config.toml
n_layer = 12
d_expert = 32
normalize_top_k = false
routed_scale = 1.0
balance_bias = false
router_cosine_scale = 10.0
lr_router = 0.000491
tie_embeddings = true
seq_len = 2048
Below are experts of layer 9 (counted from 0) of a mixture-of-experts language model. Rows are named router (the router's row for the expert), gate (a neuron's input weights, with its number), up (a neuron's input weights, with its number), down (a neuron's output weights, with its number) and show model dimensions 0-127. Each number is 128 + 24 x the weight over its row's rms, rounded and kept within 0 to 255. Numbers have three digits each.
After each expert's rows: a language model's description of what the expert responds to; "gets" lists some tokens that make up at least twice as much of what it gets as of all text. This comes from a sample of Wikipedia text that the model never trained on. Tokens count by the router's weight.

# expert 63
router:130115075125144109129115117106120126141180089073129109160175127149130096127094163102126127127107127134124134111098142168143113111074092094119141166153139165129120115111137140111127107111157127135103163150138087115157133150147112139156118122094166149124176113165090143133151101111129133141126181119105129164071108094138134167160159089134111154113134097133123104144146109107106122145123
gate0:164075147148136116099117105172133095123139112135095109096129169081147091160162134108077140099142126154128107110119142113106100124123114117136138112118165143134145116092113153158139159115143126101139104128116132074106150129133092094124138158107134117135116102114166099148151100144087146146128162108088214139117107099133121125112114140083132121088115114085139150146137145122094131116140
up0:177088132144142115115132123122109101121131103109132094126142134125147100140108156102136159129152151113151107106132173149117115090128102110125090145166144105145103101119132129139170158134141150065091138142138108106161178123115172123154140149118144097102144128116135096154153070154099152158155154133087151134108129095138087115160141112093166152100156121110149171160128165138106129136118
down0:115069159126117102148083144116111135103156153105126160112125148103143112103063114129096141166132168109143118103128096161157091109135134123101117130147127129115148126152104147159083087119156151127180159125141152133142115134144098142141110168070156141150161108116174111133120110174124142169115165107101114135108141126078138136114146142139148105163142115123100099128117089136145118125131
gate1:147156136117121149085125101184133122115097133137155138126092102142116164134090103147140113125116160135122152104189170134134152112150116097128127109177109113116124147154186104129147170135111142156120130142129118114139151150129137164145087078107093096137160121117150080111143113139072123162167147131127119126124109139128161104146168135106104163096116130113117133120188133168150129136135
up1:138143140130162137109152143188148138158131106119152138140127129116167140138096150110143129103125115147129105114150148168126138090111097093202118135153117150123129125101181137096169173124114150152121170147148104115120148169135146168161120099093141125112151119163120124147166119126088104162118161156130110118102091114165153129161166106107134165137128111149110124143172134174125114128115
down1:158156141116163133138133121162163106160142111134152114125137092127139103130063114156111112105144104088117088138123135145126194103120119118140085130154125099135176107114117091102116152176153125132066094115110122149114134127120174145142141151155096122114137146139112122125118082114141138172118120146130090110135142146177133150139114147123088132162106119116154152140101188099143139110107
It responds to: Latinate prefix pieces. Opening pieces of Latinate words after a prefix, plus not and quote marks, such as appropriate, importance, fortune, oppose.
gets: " not", " \"", " app", " mis", " '", "ort"

# expert 60
router:097141121114105147139089086114099136145147136133119116111127125133085147141165153113147135138129174123093132132153105111123160121140174135153148140150153090130145105107083103147118171146119108121126138164145184166106100115121088141120117125113116121107145119183151105126131133158167079087143159100136125124113156126083082120128127108158113126096145141160082094120146105124174095153155
gate3:186149155138111125090112102142153153159133118153168131064106138088124148150159114129122096116151103078097126077128140123127158152178122123132125124160153134102137164171157143153143125172103168137113100184141137132103151122114125131112111163086150112169145137134148124146181136133089107122095117134131167144128109139155144149134107129106146123134128175134137159120125140101128117134112
up3:090146132135143170136145160108094145136083151106126148162173067162155111115140094120122124164128125144184124153173138119110105142093132130112137129089127124141100127122138131111159128101162074080129139073100115145168122122114143117148159079158136123099110072109129127106127114102119158157155120119143123126135167134165121124115141121148117152107131102108151118171127142132112137086114
down3:096125166114123102120110107124073124105088161160083135132127153139130147111144100165114144119128135140110049167143140117064118130077152158122136107085144167129145096102119138142134155115149115140135140096137122136133101102105130113127130141125110120120123145140094074114113129176109143119160153133127141097166133149133151154166069177142136137141164148138123133118160146123145122157121
gate4:105129116189165126131118117128122125157131113072159086160123117095105165159141176109094160178111130147176114130117108123149106109126087182133123139114124134102132130116091118129132130140102108162115174141123141145106140129094146112121139113148099169139133120156132148125110117092133141119149141114126132138117124123117114066114106137108052110076168135128097141101143146137096117113104
up4:141117170123112127171158109124127154150137146099156147100110128085124109105134084112143139139121111160108137145120144150105113135145105126125126112155154138144147112146133122189138112132161125146133120089143118087098139139110117177060129172114105131114145135113109166159115153159156104143141128135110150155115137139114105123175144150163154101174109114162132068165142086100149077120122
down4:107138079132127115166099087123151183136146112084137145084133128122190116143142142143105066137140143137125133096095166101119126123155110124115144124151115167131157092126105152166149112107148116106117130136145138128152105144161079149093114108157132136115176078081130113138111114139156130141122161121102113144132120178107146125136111100143134115095102120180116126113109115086138129091136
It responds to: Determiners before names and citations. The, his, whose and parentheses before names, etymologies and citation years, such as the name is derived, (2016).
gets: " (", " the", " The", " his", "The", " and"

# expert 57
router:157132064085174105108132136130162106155093106079153123093114121182112138125130110122126120113107134132126118172119109131125128133124157147114127145106135152131108144107163165114140139144120156138142124167089122129123198146123121141150111136152160141128118112127099148167129136120156104102135141150136105157072114141139120096127150105091131069146139117106159123117149153177067123093133
gate0:117139098138147120151140089121128143119095111100144107113143117134124100116104114139138114122124150095150133077161105149114087148182130154104154133134122126117118110143104110179156128100113106109089200117123113129106126141111143057144080107137131154158152086128083097101148140139115110105121130158086082126113123134133160094088155101138157133122122140121079124160113129135126088132144
up0:124108180154136141130095116131146136097179166168101124161126101128146143139146141166129119148129083156122131163102171107105150124131082115149143138144111135105163161107112115106086129129148134129125088098150140154144126089136113130114137134097105136114107126144168110131121172107137140127158140116148185149157118105105120162135066187136081108115129146117149083128156103113144122138101
down0:162127119130129109080121107168184133135154095175127069139119119142182161114117112117121180129122138171124140113105168087155120089138158151126141131123125093114148162089098144099112170135135133131122080130089148156105144122103140166133141147152170138131127129126122116134130094137124114153140130150134130110138135149197145086154115109159117140101133148126076148121107117111118116114108
gate1:133146126172132113127159107101134119147159130130157125134154112149088093122148202150129156122082098106104142088100149105123119128129108090100104111122088120146134158094128111119185084134181101135112125137120165109117168161151154090115100117116149120165139135122114101124149122142089106131138127130131123100114091148132155086092120117094118158164108110069126113139121149109119120117112
up1:113140123131108140085110138116142114078172122113126114098170110128134102145121149136116065123156075124154131121186118106136119172139128145137121139128125125180105150120123115112191178126141131110091164122129162121129123123150097158088115086124121139118083143137110117135096121134129098117109114117145165181138107077095119109099110132112101124122137134150119110184169112122143122148134
down1:122133151145135194156117149123106163162119118148119119139150100146171159133116201152094096126149156123122145152139173193151127152156128080133153118168138112169113101151157129124121139133130148120107113134137097164134111148161154150114174178117147140102152108147105109117131163078114144133108115098149114117129118161106098159131126115126115142137144178157112133139121117120114123113101
It responds to: Word-initial consonant clusters. Word-initial consonant pieces of lowercase nature and science words, such as trunk, pink, phosphate, oxycodone, jaw.
gets: " p", " t", " ph", " cl", " k", " tr"

# expert 44
router:130082109079095135118118113136107119127154116113114130096079166114155110124150111112150137091104128145124135104160153072112150140108085118162166186131141132110123128150160140148122134158122178135171117112113104122091171126096152134112128115105172098117147191122131125107116125127108163107116104150185106139115157138146138119111118078137152103134150139141140168134122106139142134092130
gate6:133121148118113138145147121137114136149101157110124112138110148122117126149138087175145157092126140147157148070120144125163101107163124160188124126144150107132096148161145115106115151177120141138167148117143163096185141129128150120089121118161154128134115149103113080111110127103110154126138146143134136135113083200126143156106098105127169147106102158126101126105098128157148150174114
up6:109129155189146164153116180138150160123113120125112151123144121177148129146140145108117074177066088121102143114111130159146113095118123153135114141142149125121106161163135109128152139123118133095155159089135104113119111122178106111124139131096114112093174134128101169098148136126145157144090099098131120106128130119097139094163141118148109149110142120093132160132151163113081151118151
down6:112156097167126106148124124126147134100160079121095128108149160072163146093150166109122118138110125089114134116173132158134126133103114110137153104088118127125131148138120132142133146156141138154148130089125207133156133120132106090160132156112131146177161156113101126094123124075100106095102112140117123131144146129118102093129111129166130101136151107187154140140103136171137108160123
gate7:138126080162145125134142113141147159151097123100127158096167088129090150107145067139127083102138182136071089154075177135106117150069162120119157126129158128144155098140114106073124141172095127113123162132114127117112100124129107113119161140147145158111150131111122108132125120122134124146129102142148117163137145138106122154129127157107132101119122134127155181117134127145110131126171
up7:126166184136123123097138143126164131098118108167142103109137129151171116148133116145123099148130085101154118139161087134177124101141110159127141101147086126146145162110112137173144125073142122127164095157130126165156099116115159103106098144101107116094094083131097133136095144136131134140121135113095109112166093167132130132144137133183145113116097131107117080148144154139150112123095
down7:131068122125145154085102143119084122118139117105150147160130146139115146115115108118118105148123178142104119115145163134085185122158126137106143159104124115121142157111152109140150147156138117150093120111128100136135172125149094100115109070103158142140142152147109127148106130190107166090156136131133133156071083113101085141141166115143157147129105138085146127145159124108138149140142
It responds to: Word-initial syllables. Opening two-letter pieces of words and names, often Italian or Greek, e.g. Gi-orgos, Se-rie, V-ul-can, pre-judiced.
gets: " Se", " Gi", "Se", " Ca", "ul", " ca"

# expert 6
router:143160168102127144141133143134108106119114125119124155082105144115176110131128153103144128117098103118123137159112132100129150123132119121172178131116152116076102141134185079148165134132115154150128154109132096166158127117058117125128124120147092134082163105144151141122113129128111124162163082168150136129152121127121109130091100120157172162138120178094137153143135136165149145149138
gate0:148085106115135131084175142076112149123091162156126138120165117124151132113132124122133120139157087105114080166096100116086159132134099090133151115133160123121119133147122134113122163127122141166128162122173130146135146129129162146190093121144118109092172123120158133145116118144105161151125126133130157160114068158143149141158104111140114119114164110118120182146143159153116166108152
up0:156159138152136137154090143196162101097133151113119166124097136142112149155120170162151120105111154112187108120167162110085100103129129176094138117128140132097144150144143141159149167089131160100143079125117157129140131123129128099135145147109103125143149175101158166130155103132098130102105133123170148151143141125108146126151113127170127113140110085118145139124107108148167135145133
down0:112047107095135092141150110096101102151127157127165118131119088134131088132119127080151094110109116099127132140165118099132141134125112085140110162170127176131123134145166167091121142132124084147107110137134117158147134089116139122133068131091115112131137176189129147108112125133150108103137118143113091130141134172141131111131102111101137123163141165147149144133122105137157122103117
gate1:166066124080114105119127126105122141175156192101106100104141065156157139165120120145121151115115145107147133135114137107138133121114140139149157118176130094179122119157096087080127104161134149148116132116127095133173126145135132106133142113163090157125116142151168098117109122130167153157157095122132148142139085119143112107136097146136149154149132145151133131112169151118133105118136
up1:139164146128150157090123130163148100094126107134174153150124193151081121096138145112093085168151149145132147118128121131138110138186104126127110133092100134092084148076146141136112122119139100121095109121137175154108120118118120156121114140111138109138146072093122139127158110125084114097117157113121146102128145128111136178115136124106108142126103102105146132134107106136172152168090
down1:122094114099112114129079132090055137154107148131118138173149172145090120123135139124116160116183118138114140162141119124125134158132100132096121178147175210152126112137103150132124108128133089171134108172145126124130118113081106107171138117151150111137140141160140153117111127067158121132131119140126130132134099144107122126115130153120132094149145152138146123096117159098100119148127
It responds to: South Asian name pieces. Word pieces inside Indian, Malay and Arabic-style names, such as ya, na, ha, li, and whole Raja, Singh, Kumar.
gets: "a", "ya", "ha", "na", "da", "la"

# expert 33
router:137139124111140157162084152153104119106146127115150090113101139080149091113139118099149161101097088136161113150115138088138153123101088116159138155130148145090116128149153146155134139135125135165161111124105112100111125118079138148107129169108143113111150118122135135133151118132111140136134126097189079119166152170103086112133092114118146091146133153167143157146145083173113091121138
gate3:130125120113156118099097114144115145132118145090131123061122122141147091129120116122159163110118154135116132108094102085130133136162136135185160109111109110091159133102137106128160154104107124135136161088092127157134147091122099103168081138103121167107133138171150118112153125096139146174154123103114156152099097184112119120079112125098139152138142120126132171152109102128122097094114
up3:121097133147100115144169104178137085097130118150090160138114149111101125166128107105141100150120130132138147102145132139057146160146121093111102113142096120163148146177110110126125100169144099108128104145138148104107129118131147122104169114160134117126129106133143130111133143104145140136139112067131088103179079124156156073117175143110140107090100109146099098122122150135123128117143
down3:102111114130157154119108150137099140117094096107109142139151113126145111129101121134118125173144140136065131101172085115144098119140144106048128125102124179123133125114105127133116127101144085161128132141125170132138120125157101109157135113163126118180168126090106161092178117138093120141112120112133110120118167117105143061134119099135073135133131138136085139095105119115141129134136
gate4:118102090103149078121115113139107153099133119142123136126122123122145115129136182139159120110111104130118127130101194147169121112186117157165116139127183121087105092136172120188108139115108142146140130120133111128110091093135154084126145135126121100108137129157075107176115137156144158125106131155143110109119130131113117091096099093125112133149104105116095173125130101121132148096159
up4:140126151135145134161164119143116169135126111164150102142104159133149134166119137140164140122125143098107127134116142139145137133179132150117143176136132125103087102160138117131129169143112127123093122119117077092136120161181111145136085152087167141173126129104152103081145143138150159165137127113106151103092154135114163153128097094167138168121132116179088128116120105095115166144153
down4:092150124144142076146093124137078133164146139092172129168152157130138142091124148118133120118101126111136117145129151139156125123178144097119099126099126146105117088147097135108151129093120141094164154117167136120141114092160093137110083090125144110191091147093155161109127150124160129091159142141061125125124141125130116119165137132109121109120144109133129169130132123108094127154097
It responds to: Capitalized name openings. Capitalized two-letter openings of proper names, often Chinese, Spanish or other foreign ones, such as Gutierrez, Guthrie, Haiti, Living.
gets: " Gu", " Hu", " Cu", " Ti", " Li", " Ha"

# expert 8
router:141144108171118109108132102131119143136151129133140091139135138133137109118130164151157150172131186154112156143166119142147167132134110092133092123134136138104115143129130116110150166116104154123101074135146148172114134114109121169146179126146140140124157097163111161127141107145087096087120126095127135105153141138110079138088088144190134114103100124141070152102102100128124123133168
gate1:152132124115114135121177109109158153109145113082168100105095119109118175110126111145111129125117113145096120107130113122120152120125104149144130126135108106154169110107130136163127126103132092157141156126097124086136099146137127171167135112152142201135152106134131157110100174115158169125138143130094092125116068123155140091116111127124126116123095103075116093107124123084079110097144
up1:165128131135136102120125132108126161148131083117100126101149145123153154126120091095136089133117133092121157125134108132165164100141101093126131119147179111149133125089154143172158118202101174110119162169164123081106097172135130154125166140147123114129148146144171168112123143141126125140084150119153134132138119151116111186115143152167134127131107112132143116123122117072115143153138
down1:121096140114112094152150122113111139142100142119106071127119148124126126108149147121148121113121092145116142165161085113135136161115157175189122142147079104147163122133111089187125140091170094116108154105078131128114074130105125148145121121173106135123149083115123124127074137148113141117137123097115151118082070108161154134140149121133121113114132128162128142146132104146127118106111
gate2:109149194146143110110133139137124152127134114130166127109167119146140134106133050113123127144177124095120147120144146107136115093173127152120139110090115143127120106169112106130131142096117115096159132137150127102135132117126127098113116151114114066129148157103122133120160083120130110170113147159097131124154128130090134113113106131124135172082135156182181156086100145177148136136121
up2:073101184155162104088076130136140150147158112109147148113153120130137117101156100132138164146143118103112138115114149102138130114182118118131148102085137131134125081193131097100115143098118131092148106145150135098116140131149137107117116167122120086132160144142090157112173097143116103106102147147105142122149141134126126123098090158134120138111122131165155128108130122183123182131146
down2:143091134137135121107118133174120130158143088123145142096119114144133125103169077115158133114093113127129112102147146132141172130140097128117116126124137124172116129109113168158079125101106161120107103096099087153142103134152154118159135145135106130130126150166087167099109130119131111111150094142132145075076167137133077129087110149139165064116139142148102119109127119105096118134167
It responds to: Predicate articles after copulas. Articles and role words after was, as, became, serves as, e.g. was a pioneer, plays as a winger, became an independent.
gets: " a", " as", " an", " was", " the", " is"

# expert 18
router:187130163116133112162131123126136177148135111132105110118099130168117142144097115133145104103140157180121117153173140120153150137141137140128114126136181099108149126096107110142101151152161133162112133103171151093134134121144092146115115139115110161096145112096116131121110127157107122111094115090149117152159135128098129147140110151154113136106145108097065114139122056094153085152161
gate0:147091105156086108135100156163120090122115142140120129163119183127138123128105158113117098094114133100129118127102159141148089146114122115093109160105155145134149122117101154100110139144129183090102127158136135154137162134129120106127131148103192099136113136131130149120189126153158139113182113153085141109160123113154130158122163114133091149153119120145127167122149193112147124153143
up0:106124119120150124107166106078096157122114156137147118098166078138138142146160126140103164173153120149135145123127117121118167130109092138173160124133110109108104124152134111098140124080120077160169125105097130122128099119106119150133142087170089182160115127101117108134091139101081114128120125105151138134111137147129130097127121113122182129129091161121117092163124085147113166128145
down0:103118157104076138159108123112121131171139122111174088127139147130120116138099173135148109137115115093096146143130150136165095144095142136131139145127159138081145092107143125122120128164147111175097142132130144141089166127120140169186137186103145129134119097128159138134108153125091153103108129119096104121129145089110158126170106133167097113107155142080122149140180153137120138131106
gate1:138125112107153125114108088163130093131158129169151115133136103114148111123115144128164144113111179161157124132116159149092143081113111169121116149098155137120126144154086104134167114064141097158156151144155105117114157129126164112133108119117116152128133134114170116155118118121118147150141139143121145162138078130093102134151133164163122108189074144125133119154071129143114148170134
up1:130160127146094126123133132105135139127112153103112158131112141141116120165137120132102119148135092093110101112134115087151090182126125079143138109182102137103112111089170150124122151181106164089124103135101151141135108139123094121110139165157130097140130116155100137107147140103127134100135110147122113092129164158146168094110138069098123158087180132156113133095162152121120128091114
down1:157101141102163085188091111171099156141153145163051128134170153139173164112120139131136075139093140147163124136133141132119162139111110152143144117140128172097138158138121129105102121114158096132102143133164090086101138126117132111137145162134133145130137132090143124103108125143147113117124153115087131149104089149109111137141124152147140117134135136128108111157124119103178100175132
It responds to: Film and TV words. Words about films and television, and the or quote marks before titles in acting credits, such as episode, movie, TV, the sequel.
gets: " the", " film", " The", " series", " episode", " TV"

# expert 29
router:130102148151125150120117129139150110126173120143129115128137121097086116157111105118131098121082080164160156113127120082095089125134152119120112158108115132099103135145149144116156161165142091152140079155144093108142161126148139129084084131128161119106163138117113121115155116128098117145101111084127096142151113160154171172124094121106132150159119114169161126151143129184096114138102
gate0:147143152114139117172145124100176107148123129135158125145133079090124146158081123125130164144170154110131138111144145139121120155086127117088137135164109151108120161089115132091142115089152107108121129147063130094098109173123147119133143119150157127139111139151196124151109128111104133099159136136117164122110153080130086131170148112130106129130115092133148099073118103104115125133142
up0:113163089147112144081095150124094178113114128121098105118151142161146113107168141149123093152108106124114115128140126137156146127157137162166098109103158117136140152174155127165108129149105138128131129103173140151138130093133103130133151135096092102100124087085073139129174114162156131157122116121105110125125106181091134128113130134140124130097142184108106141174138151129145141135172
down0:107165095135136083180119130091112132103155149141109116128134087120145120114151131114118132147173130122086112115141094089145096134145134111114107115132111134134128123142133116069189158138150149139138109173133124117150091101110088138125116161119141146168078097096122136117093103084135109155131129105129132141139171076099144120160120114125113157109131126163064114143129161126126125084121
gate1:155160125138114067112123105121160138149130113165177117113157120123150163074146125139148118155129129178160120165181158125145110143171121114132152137128160151165145114156090118143110142096107133134132149124136110150126137166119138103155127090116134123170106101122112098111147147137170089143121132123140187106151124104140138080137075174121158113121151128127132115125113173126155112114154
up1:150101125138130089136102109131106107165167107169173132107128144107115134116120120127134142136118109147144149181148173079129143170116096130147162123129171129117113116166100139118112136139174104137112111163096102145093135149121172108138129123106180132162140123156104103131120095152128077128117087104150153108117125123153140121132114134126183111172104126159166147082130173156131115109127
down1:132135109161127125117134127175105082104158166149103138092118127117133156131104119144126129133112142122123157105120146164154046141156107096133114121113190142124139130142137159119169129140172108085116125124095170135162104085120153119116158113136124138142112084122097171135164130113133123144149134104130137167137149174091149123127151073153141131126104109124154116116126111074134088131134
It responds to: Surname-initial pieces. First word pieces of capitalized surnames and place names, such as Bre(ese), Fre(mont), Fle(tcher), Cra(wford), Air before Force.
gets: " Bre", " Air", " Fre", " Bra", " Fle", " Dun"

# expert 32
router:125179142139092173138139147121136154142122146107059156132160081137157096134119087098110067100107128127103154125141115118125147127137140151150123137113137094128106153137115139128133083112089133083172156113147109128106130135145084089119108103165127111162136107114161117095173175120122132137155108142105095130174143140107108129129092103159141171118113136142103108121143128156143152147139
gate6:125167121147109143124155120127133162134046151115103101108175110116150139113140098166100095150131076126129131076157119116164100157132141130110140155128145127133124114148120145120132114162167106125166128101156107149099122179123131137134130101153118077112125167117108127170139129113090100112109151138117137136148170137172152154145169128148118144142069132151161132134148122155131092122148
up6:146153116139098153151154118136128146117074152105110132106165110146129137125131100182101104162124104134153121077150114117138107125125134137125122181141164118136118128143138132124158105182177119107174140092136107133098110163142113144144142110147127088099138188148110120155130125102100124125084160116121130125121193157140105157137165131142115153120068111152153123144146115162122102149153
down6:093131163111155103149153181177140129131135130123123158106101116138117145139113146093134151129134159101165153145135131156156082124170144165161139103137115156167144123106151115135114124134091140103118164134135155104141125118098131108141133194115059121110119080131141137123111165146130119093091119144152145100137120134121118125111083141088175135121155113095107113118130108077103130144091
gate7:132161130114141104096126148116131141180126121093110117115112154137123111159114130124085088150135118111139062148105150068154102148121094142104173144103111134147150135166132111133126118095108130165107111119139100105146130119129156152159129106108124120128068168114100116166129121161134055134174105156156138151114150146125154156100087126139119126113142165119120178115133120100125145128144
up7:100090094120105139143116092155156101099118118134173141125110079110146163136127166125161171120140145163139186144129133162084155131130152125151122124141171155091105087105123148150103132124158126138136156154084146141096111104116101115145136158138131125109149148167138136101138132118168164110118112119105144159155107109093104100120152133118116094174112161098108084165130119135160127114105
down7:103155159139106107141122170144111160109151104123122144141130095119087156175161144142107142110114143125144098105118149097129145150117131158181107171141154102155124146099101140124120081128097147122177104100140136094090125141100105099088094138168123139092119103081170119145141121120130168126128115122136113143118131112090140114169123105128121092156096117094134136119088145122178149170142
It responds to: Surname endings. Final pieces of people's surnames and common English surnames, e.g. McDow-ell, Bradsha-w, Jones, Smith, Robinson.
gets: "on", "er", "son", "man", "y", "e"

# expert 19
router:148144150137097150140132132144145157190123110114114097137078118126120153125104136113174133131134153127126151163182126143132170137157122101175114112149140125126149126138122117152110145128144114136116128108161173128107114102146100185091152143139089145101158137141125104120131160167109122086117141137110124134138135120131098087123115152185114090129170136084079087145133090129119083148162
gate0:123132131085169130162101116148156161146120084170084130113117158115192125140175124131133138163117124141109040138160143123144130122135140089139122130154143124106125106114121138122119111108129141121119109149151139113142140160196158130113119157169114109134136134094102125141111126123090102120099160120097106143116185120096118108103140137149161139120116094159133150083098131145124109158142
up0:140162113105085145113132125135133139152093140140120142081124187129127141151134130145115107123105133162073079131148128112175137137068191094121132089166101135129132128096104130109154106129119173120120159149118163132125153140149152138109096081127110136108121119147128139127088120113092097101144141125136102072148104101120195143132150128132086139103140129126110131099139114127109102135146
down0:172141082099073153082117111163106144124116115109136149104141102134150093114144097113151113088134093180101123135134148157140152127121126141101101106140147168164123122117092151115132136106134099156106118150131107119133136144137104150142148139134117140138132101119164121145080104115124130128103154140100071075087117091157116149137126112146157080117134151148147119113146101081101074140147
gate1:125109164097154110154110117149195106128119166092101107069138092082123057140094135085160151111215112157125113154122123127146106149118129130123150123107159121091146116139152144133099116137125127100131119120120130114132133151123135149115127114154106077122124124127124103137124160108187112146124088143157129150148090090117111099138128137106106156126128138128126102147117134147149118098129
up1:155140148138089117163116145138141159159169120115107093121100117144095118102099125085128145121119101129198154105140107150184130107155137115156141155130157114114094113133162125152159138155130175111109159123142120127107100162134148143082152156164117117096134157168140130110168169121138132154121115126115114187153138142131116107161169095140109118136117158120089109169134114153113136120104
down1:103119111164141129134125157111135133166169157115149133091150158141077103127116149115113152118166147106120096162174096109105170131177115121135086106173122107129123156121133053146117122162158084125137131110145127150139128095156177176154147144105103097106141149132135087155106131133118134138108135155105095140133135127153124101121170131129111104120151139066118115105120134134113129148126
It responds to: Articles in titles. Articles and determiners, mostly the, a, This, My, inside or opening titles of films, songs and albums, like Legend of the Seeker.
gets: " the", " The", " a", "The", " an", " A"

# expert 48
router:152144091146120130115126138132136115100142127132166147128092122162148104117105111129101124106146137137139125145138151141128146082151155118133133150155104119134087134119141138138138133140098135129103126096113085155117149121169150091178128174195138136126144153104064109105144066106112149155144143161095104157097163178111111148154127119069119126124110119116106172147125117138104114095164
gate0:114162098141087164096087133174149121140164161133159075113118143092165119149131179129147105103123104143146160122171130152121148110147125122098158151102138118113093137122156135132145152152141140122119143114107141142200096096149130166142127144151098124143126100163088140106124114094135124118125095134165114133157144150079117154149158136141153140138137151101119123127071120166133153136148
up0:136103171142162126126137111110112101103124114163107139115131157154148114135139108136108174149118125130084099152098178096086121154131114140143132120170165163138168126145092133165112112131088120138116102171140134103068166118076071140114139088096132135148130148095161125145127138149120122143149143113122158123105118112162142121100082137140112113111157138162147139092156112100158116104116
down0:140140125139104102124138099112120144159117120128120134140082085124127160145184143170108152109139142124122152112098151113133112155102136141127172136141114180141137125122124168107107114119148107138150170140119124171106144097148071160145107101140129090137120189133193158134138129112102124115092158111154104142131128126143120071133138141183159122126111135065118131121130181132128133147140
gate1:124103118109170087168152131137121147129134109131163113182154107131149160112129112129154129134105150111137157141094130158169137112146067116148106119106085097112103143070133122142142095107123109139094150123160110152131102202159141184139145115106132118120149119112110127107093129144089119143144127105094167139128111126141088125159159138116166153090152106125104107158143123131131109100134
up1:157122111114159132142174148148151112102124152163121149090088148085105110146135106144138154089125123138143119131125130095153101111153118084102174148100103152124100115111159130125118126137072165139087115095156115096091114132114143139139137135141138150122150097113113141117149131156125086115130128126114152149144107162090140140136070091105149139131181102169145161112162157144134155083156
down1:141140114109099136098133108156098092119155098144141103123142115112161136122118150129153085132120114157149147148158119139104141134159124156115187124113150130129148136144130112127147158076100140086094176136109128059151156142122119094137146124087096134125102097147126163136133107146168192134114091119131114108141108126180147144124118132123142120126161140173093128104132102135176165168131
It responds to: Everyday material pieces. Concrete nouns and word pieces for materials, colours and objects, such as brick, hair, wood, blue, mud(flats), ru(dder).
gets: "d", "ed", "b", "ud", " can", " hair"

# expert 36
router:149101152115120146144094163151123102121090126061101142098135172075170085137153119073159155138127118140153100143124107058133110107127130123174146129108123129120092160139160134136118087158150150155156142126159125175136118130094087130111138154125136102133161116105163101106137122094117159173125135113157113155155111171144130134143123125118136142126095137137138138113132115144156128112144
gate0:149129129103143157141169132150194127147145113106097107137101099113146154131130092161150153139158136099161151135111117101168124136139128086138134154179132135125137155170150141094097126142094156129141148144138160107117157093138151124114116100114137116132122113144150153125138115129137154108145164225146121123153124132110155145136105145098109134099115155155132109096122132107136106106052
up0:124083141126102175090155165116112099094155088123123114104140125129121102129133119137136140128098127127128133134115112147112150107133087122136172123183137147071127139149167104108169143085154137120140167079106107140151161130110178125120149137129114132118128156114113131088113128081124140089120135186153124145123102119115151132183066108129112180127120117144114154094131142125104121124144
down0:109170150149097157136175158139140139112123094090090098102176153101125117141086126173139097110161149136086146112128133136136124143139154106160104116129082066132138139099157106103137166118154113123177124087074105120113145157132090108116178146145119105147129109094173141160117121129152138129108109128131140117136130153095108124093125139099131135104138142139095131100139152101101139126114
gate1:150113129103137152106108133136098131080130147148142140117111099110107122089100121095105126116103146135129117143152116131134151109147093157086136118130164152135172117158088155098173137109103143133106129132102163156144159095130106134145110124151139185120106138169143171157133121122107122084134159144131112087167119140132123116100135165160151111190153148147138141120166108102171085174142
up1:133126100151132127164132107117176128157124136108108105122149118154147140137157106152120143113151125135100164127122111132149140151102142085127147126145109128120097093053158135172138096144140120125112142128161070143115140202148110100124126124110151113134129115091114129166122143165188111163140125091122137163134125114125096113137106109154149137152120136069132087129120170140106127095083
down1:108108133122102145121091140155125116173089121096146119110103122140158114148133140179166152158154136113172102134109131110116119129104157117187165164118146151126142135114126180146087086153128136168128126114116153099136130120095122144114122161156119108097150124150111097128120106080133158112138146149137107142167156146111090072131123153085147148108067149121093122107137107157137123110143
It responds to: East Asian name syllables. Syllables and pieces of Korean and Chinese names, such as Kim, Hong, Ji, So(o), ong, ang, often before hyphens.
gets: "g", "i", "ang", "u", "ong", " Hong"

# expert 47
router:139140111118141135183121091171152109161167144063129100086095142107138111115145128149161119097112129177133158167118107114173142116131118124112176116117122160119119149147155136113130122143159144149164111167127115104145132138092107137078132170120141127107126141134123156181149126117178131146128138161167126144146143118147136119132131092143130082127116112105176102082124141163125113154130
gate0:144128165185146126128151144145175146163123138149134115135077142114108113099119175099095138144091129129124113088110185118139121108159091110122112140108114136129085103109165126162086147124137125119108097188133088101159134195141135143113101143114106147138134117119107155136135110173137132160136097115095118151122122133129086159151144099131143096114130091118135145115132125121143090171136
up0:111082150106140142161135135134102126125137121127139107125160149148118144085119168181211125097139117129117157148144150141184134093119143133147154186157126130108162174132106134083095083118127124137129131101165109156129107099113119094124149145116149144078101146108174129123152126092120125107157124143147132125127128099130108136154126113131149117120149187149140111127094156145146102139146
down0:144118140119119162090127115110139144122109135133066102116138117115175139160141112109164111157164123133085105121162137111113148130130169114097109124168107164157131100135138116154155116131129172134130082128141095065161101151121082094112147107142123069138113163117145105125148146108107161145098089119170119106102143077125140125100121139127143089129106143130095119161098156112134136124122
gate1:118114075126124128108137106166110103099130101158097106140159125162161119125130107167155152114093106133103092151125150169126145150105119080168143153114145187129125150165096121105108158123141101117119158091117182136064093092141121137115109098141110133127095135142119090146139118120135104112141122120129162145178144090142174174123131111114141109091099127139112135142131126137129156115144
up1:146145136146172103147113140110142141169119149093121116115126112105098127108144151105096084132136145126142165123132133089106103133169123174112119136148109088148126108092171133137149108120104158145131096170138059143206170171132134132142137141096149136131174116119118149118102114114117141136130100127130098137092135152112079070141120148157114154130159158147132140099142142122149108137138
down1:124148101140093117166131147135117124182094145146142093132106128131141117139116164116104124066122113081092135128122150137115099115130113158117127132150145106126111153135117139133126117108129129163128080133134165104166147122122139056130178145109107107134103181137129146090143126176092154105138135091142123158079159163105122125084122151118119131160175141152130137102078118110118153132127
It responds to: Single capital initials. Single capital letters beginning words or initials and acronyms, such as U in Udemy, M. G., Y in Yom, U.S.
gets: " U", "T", "H", " W", " M", " T"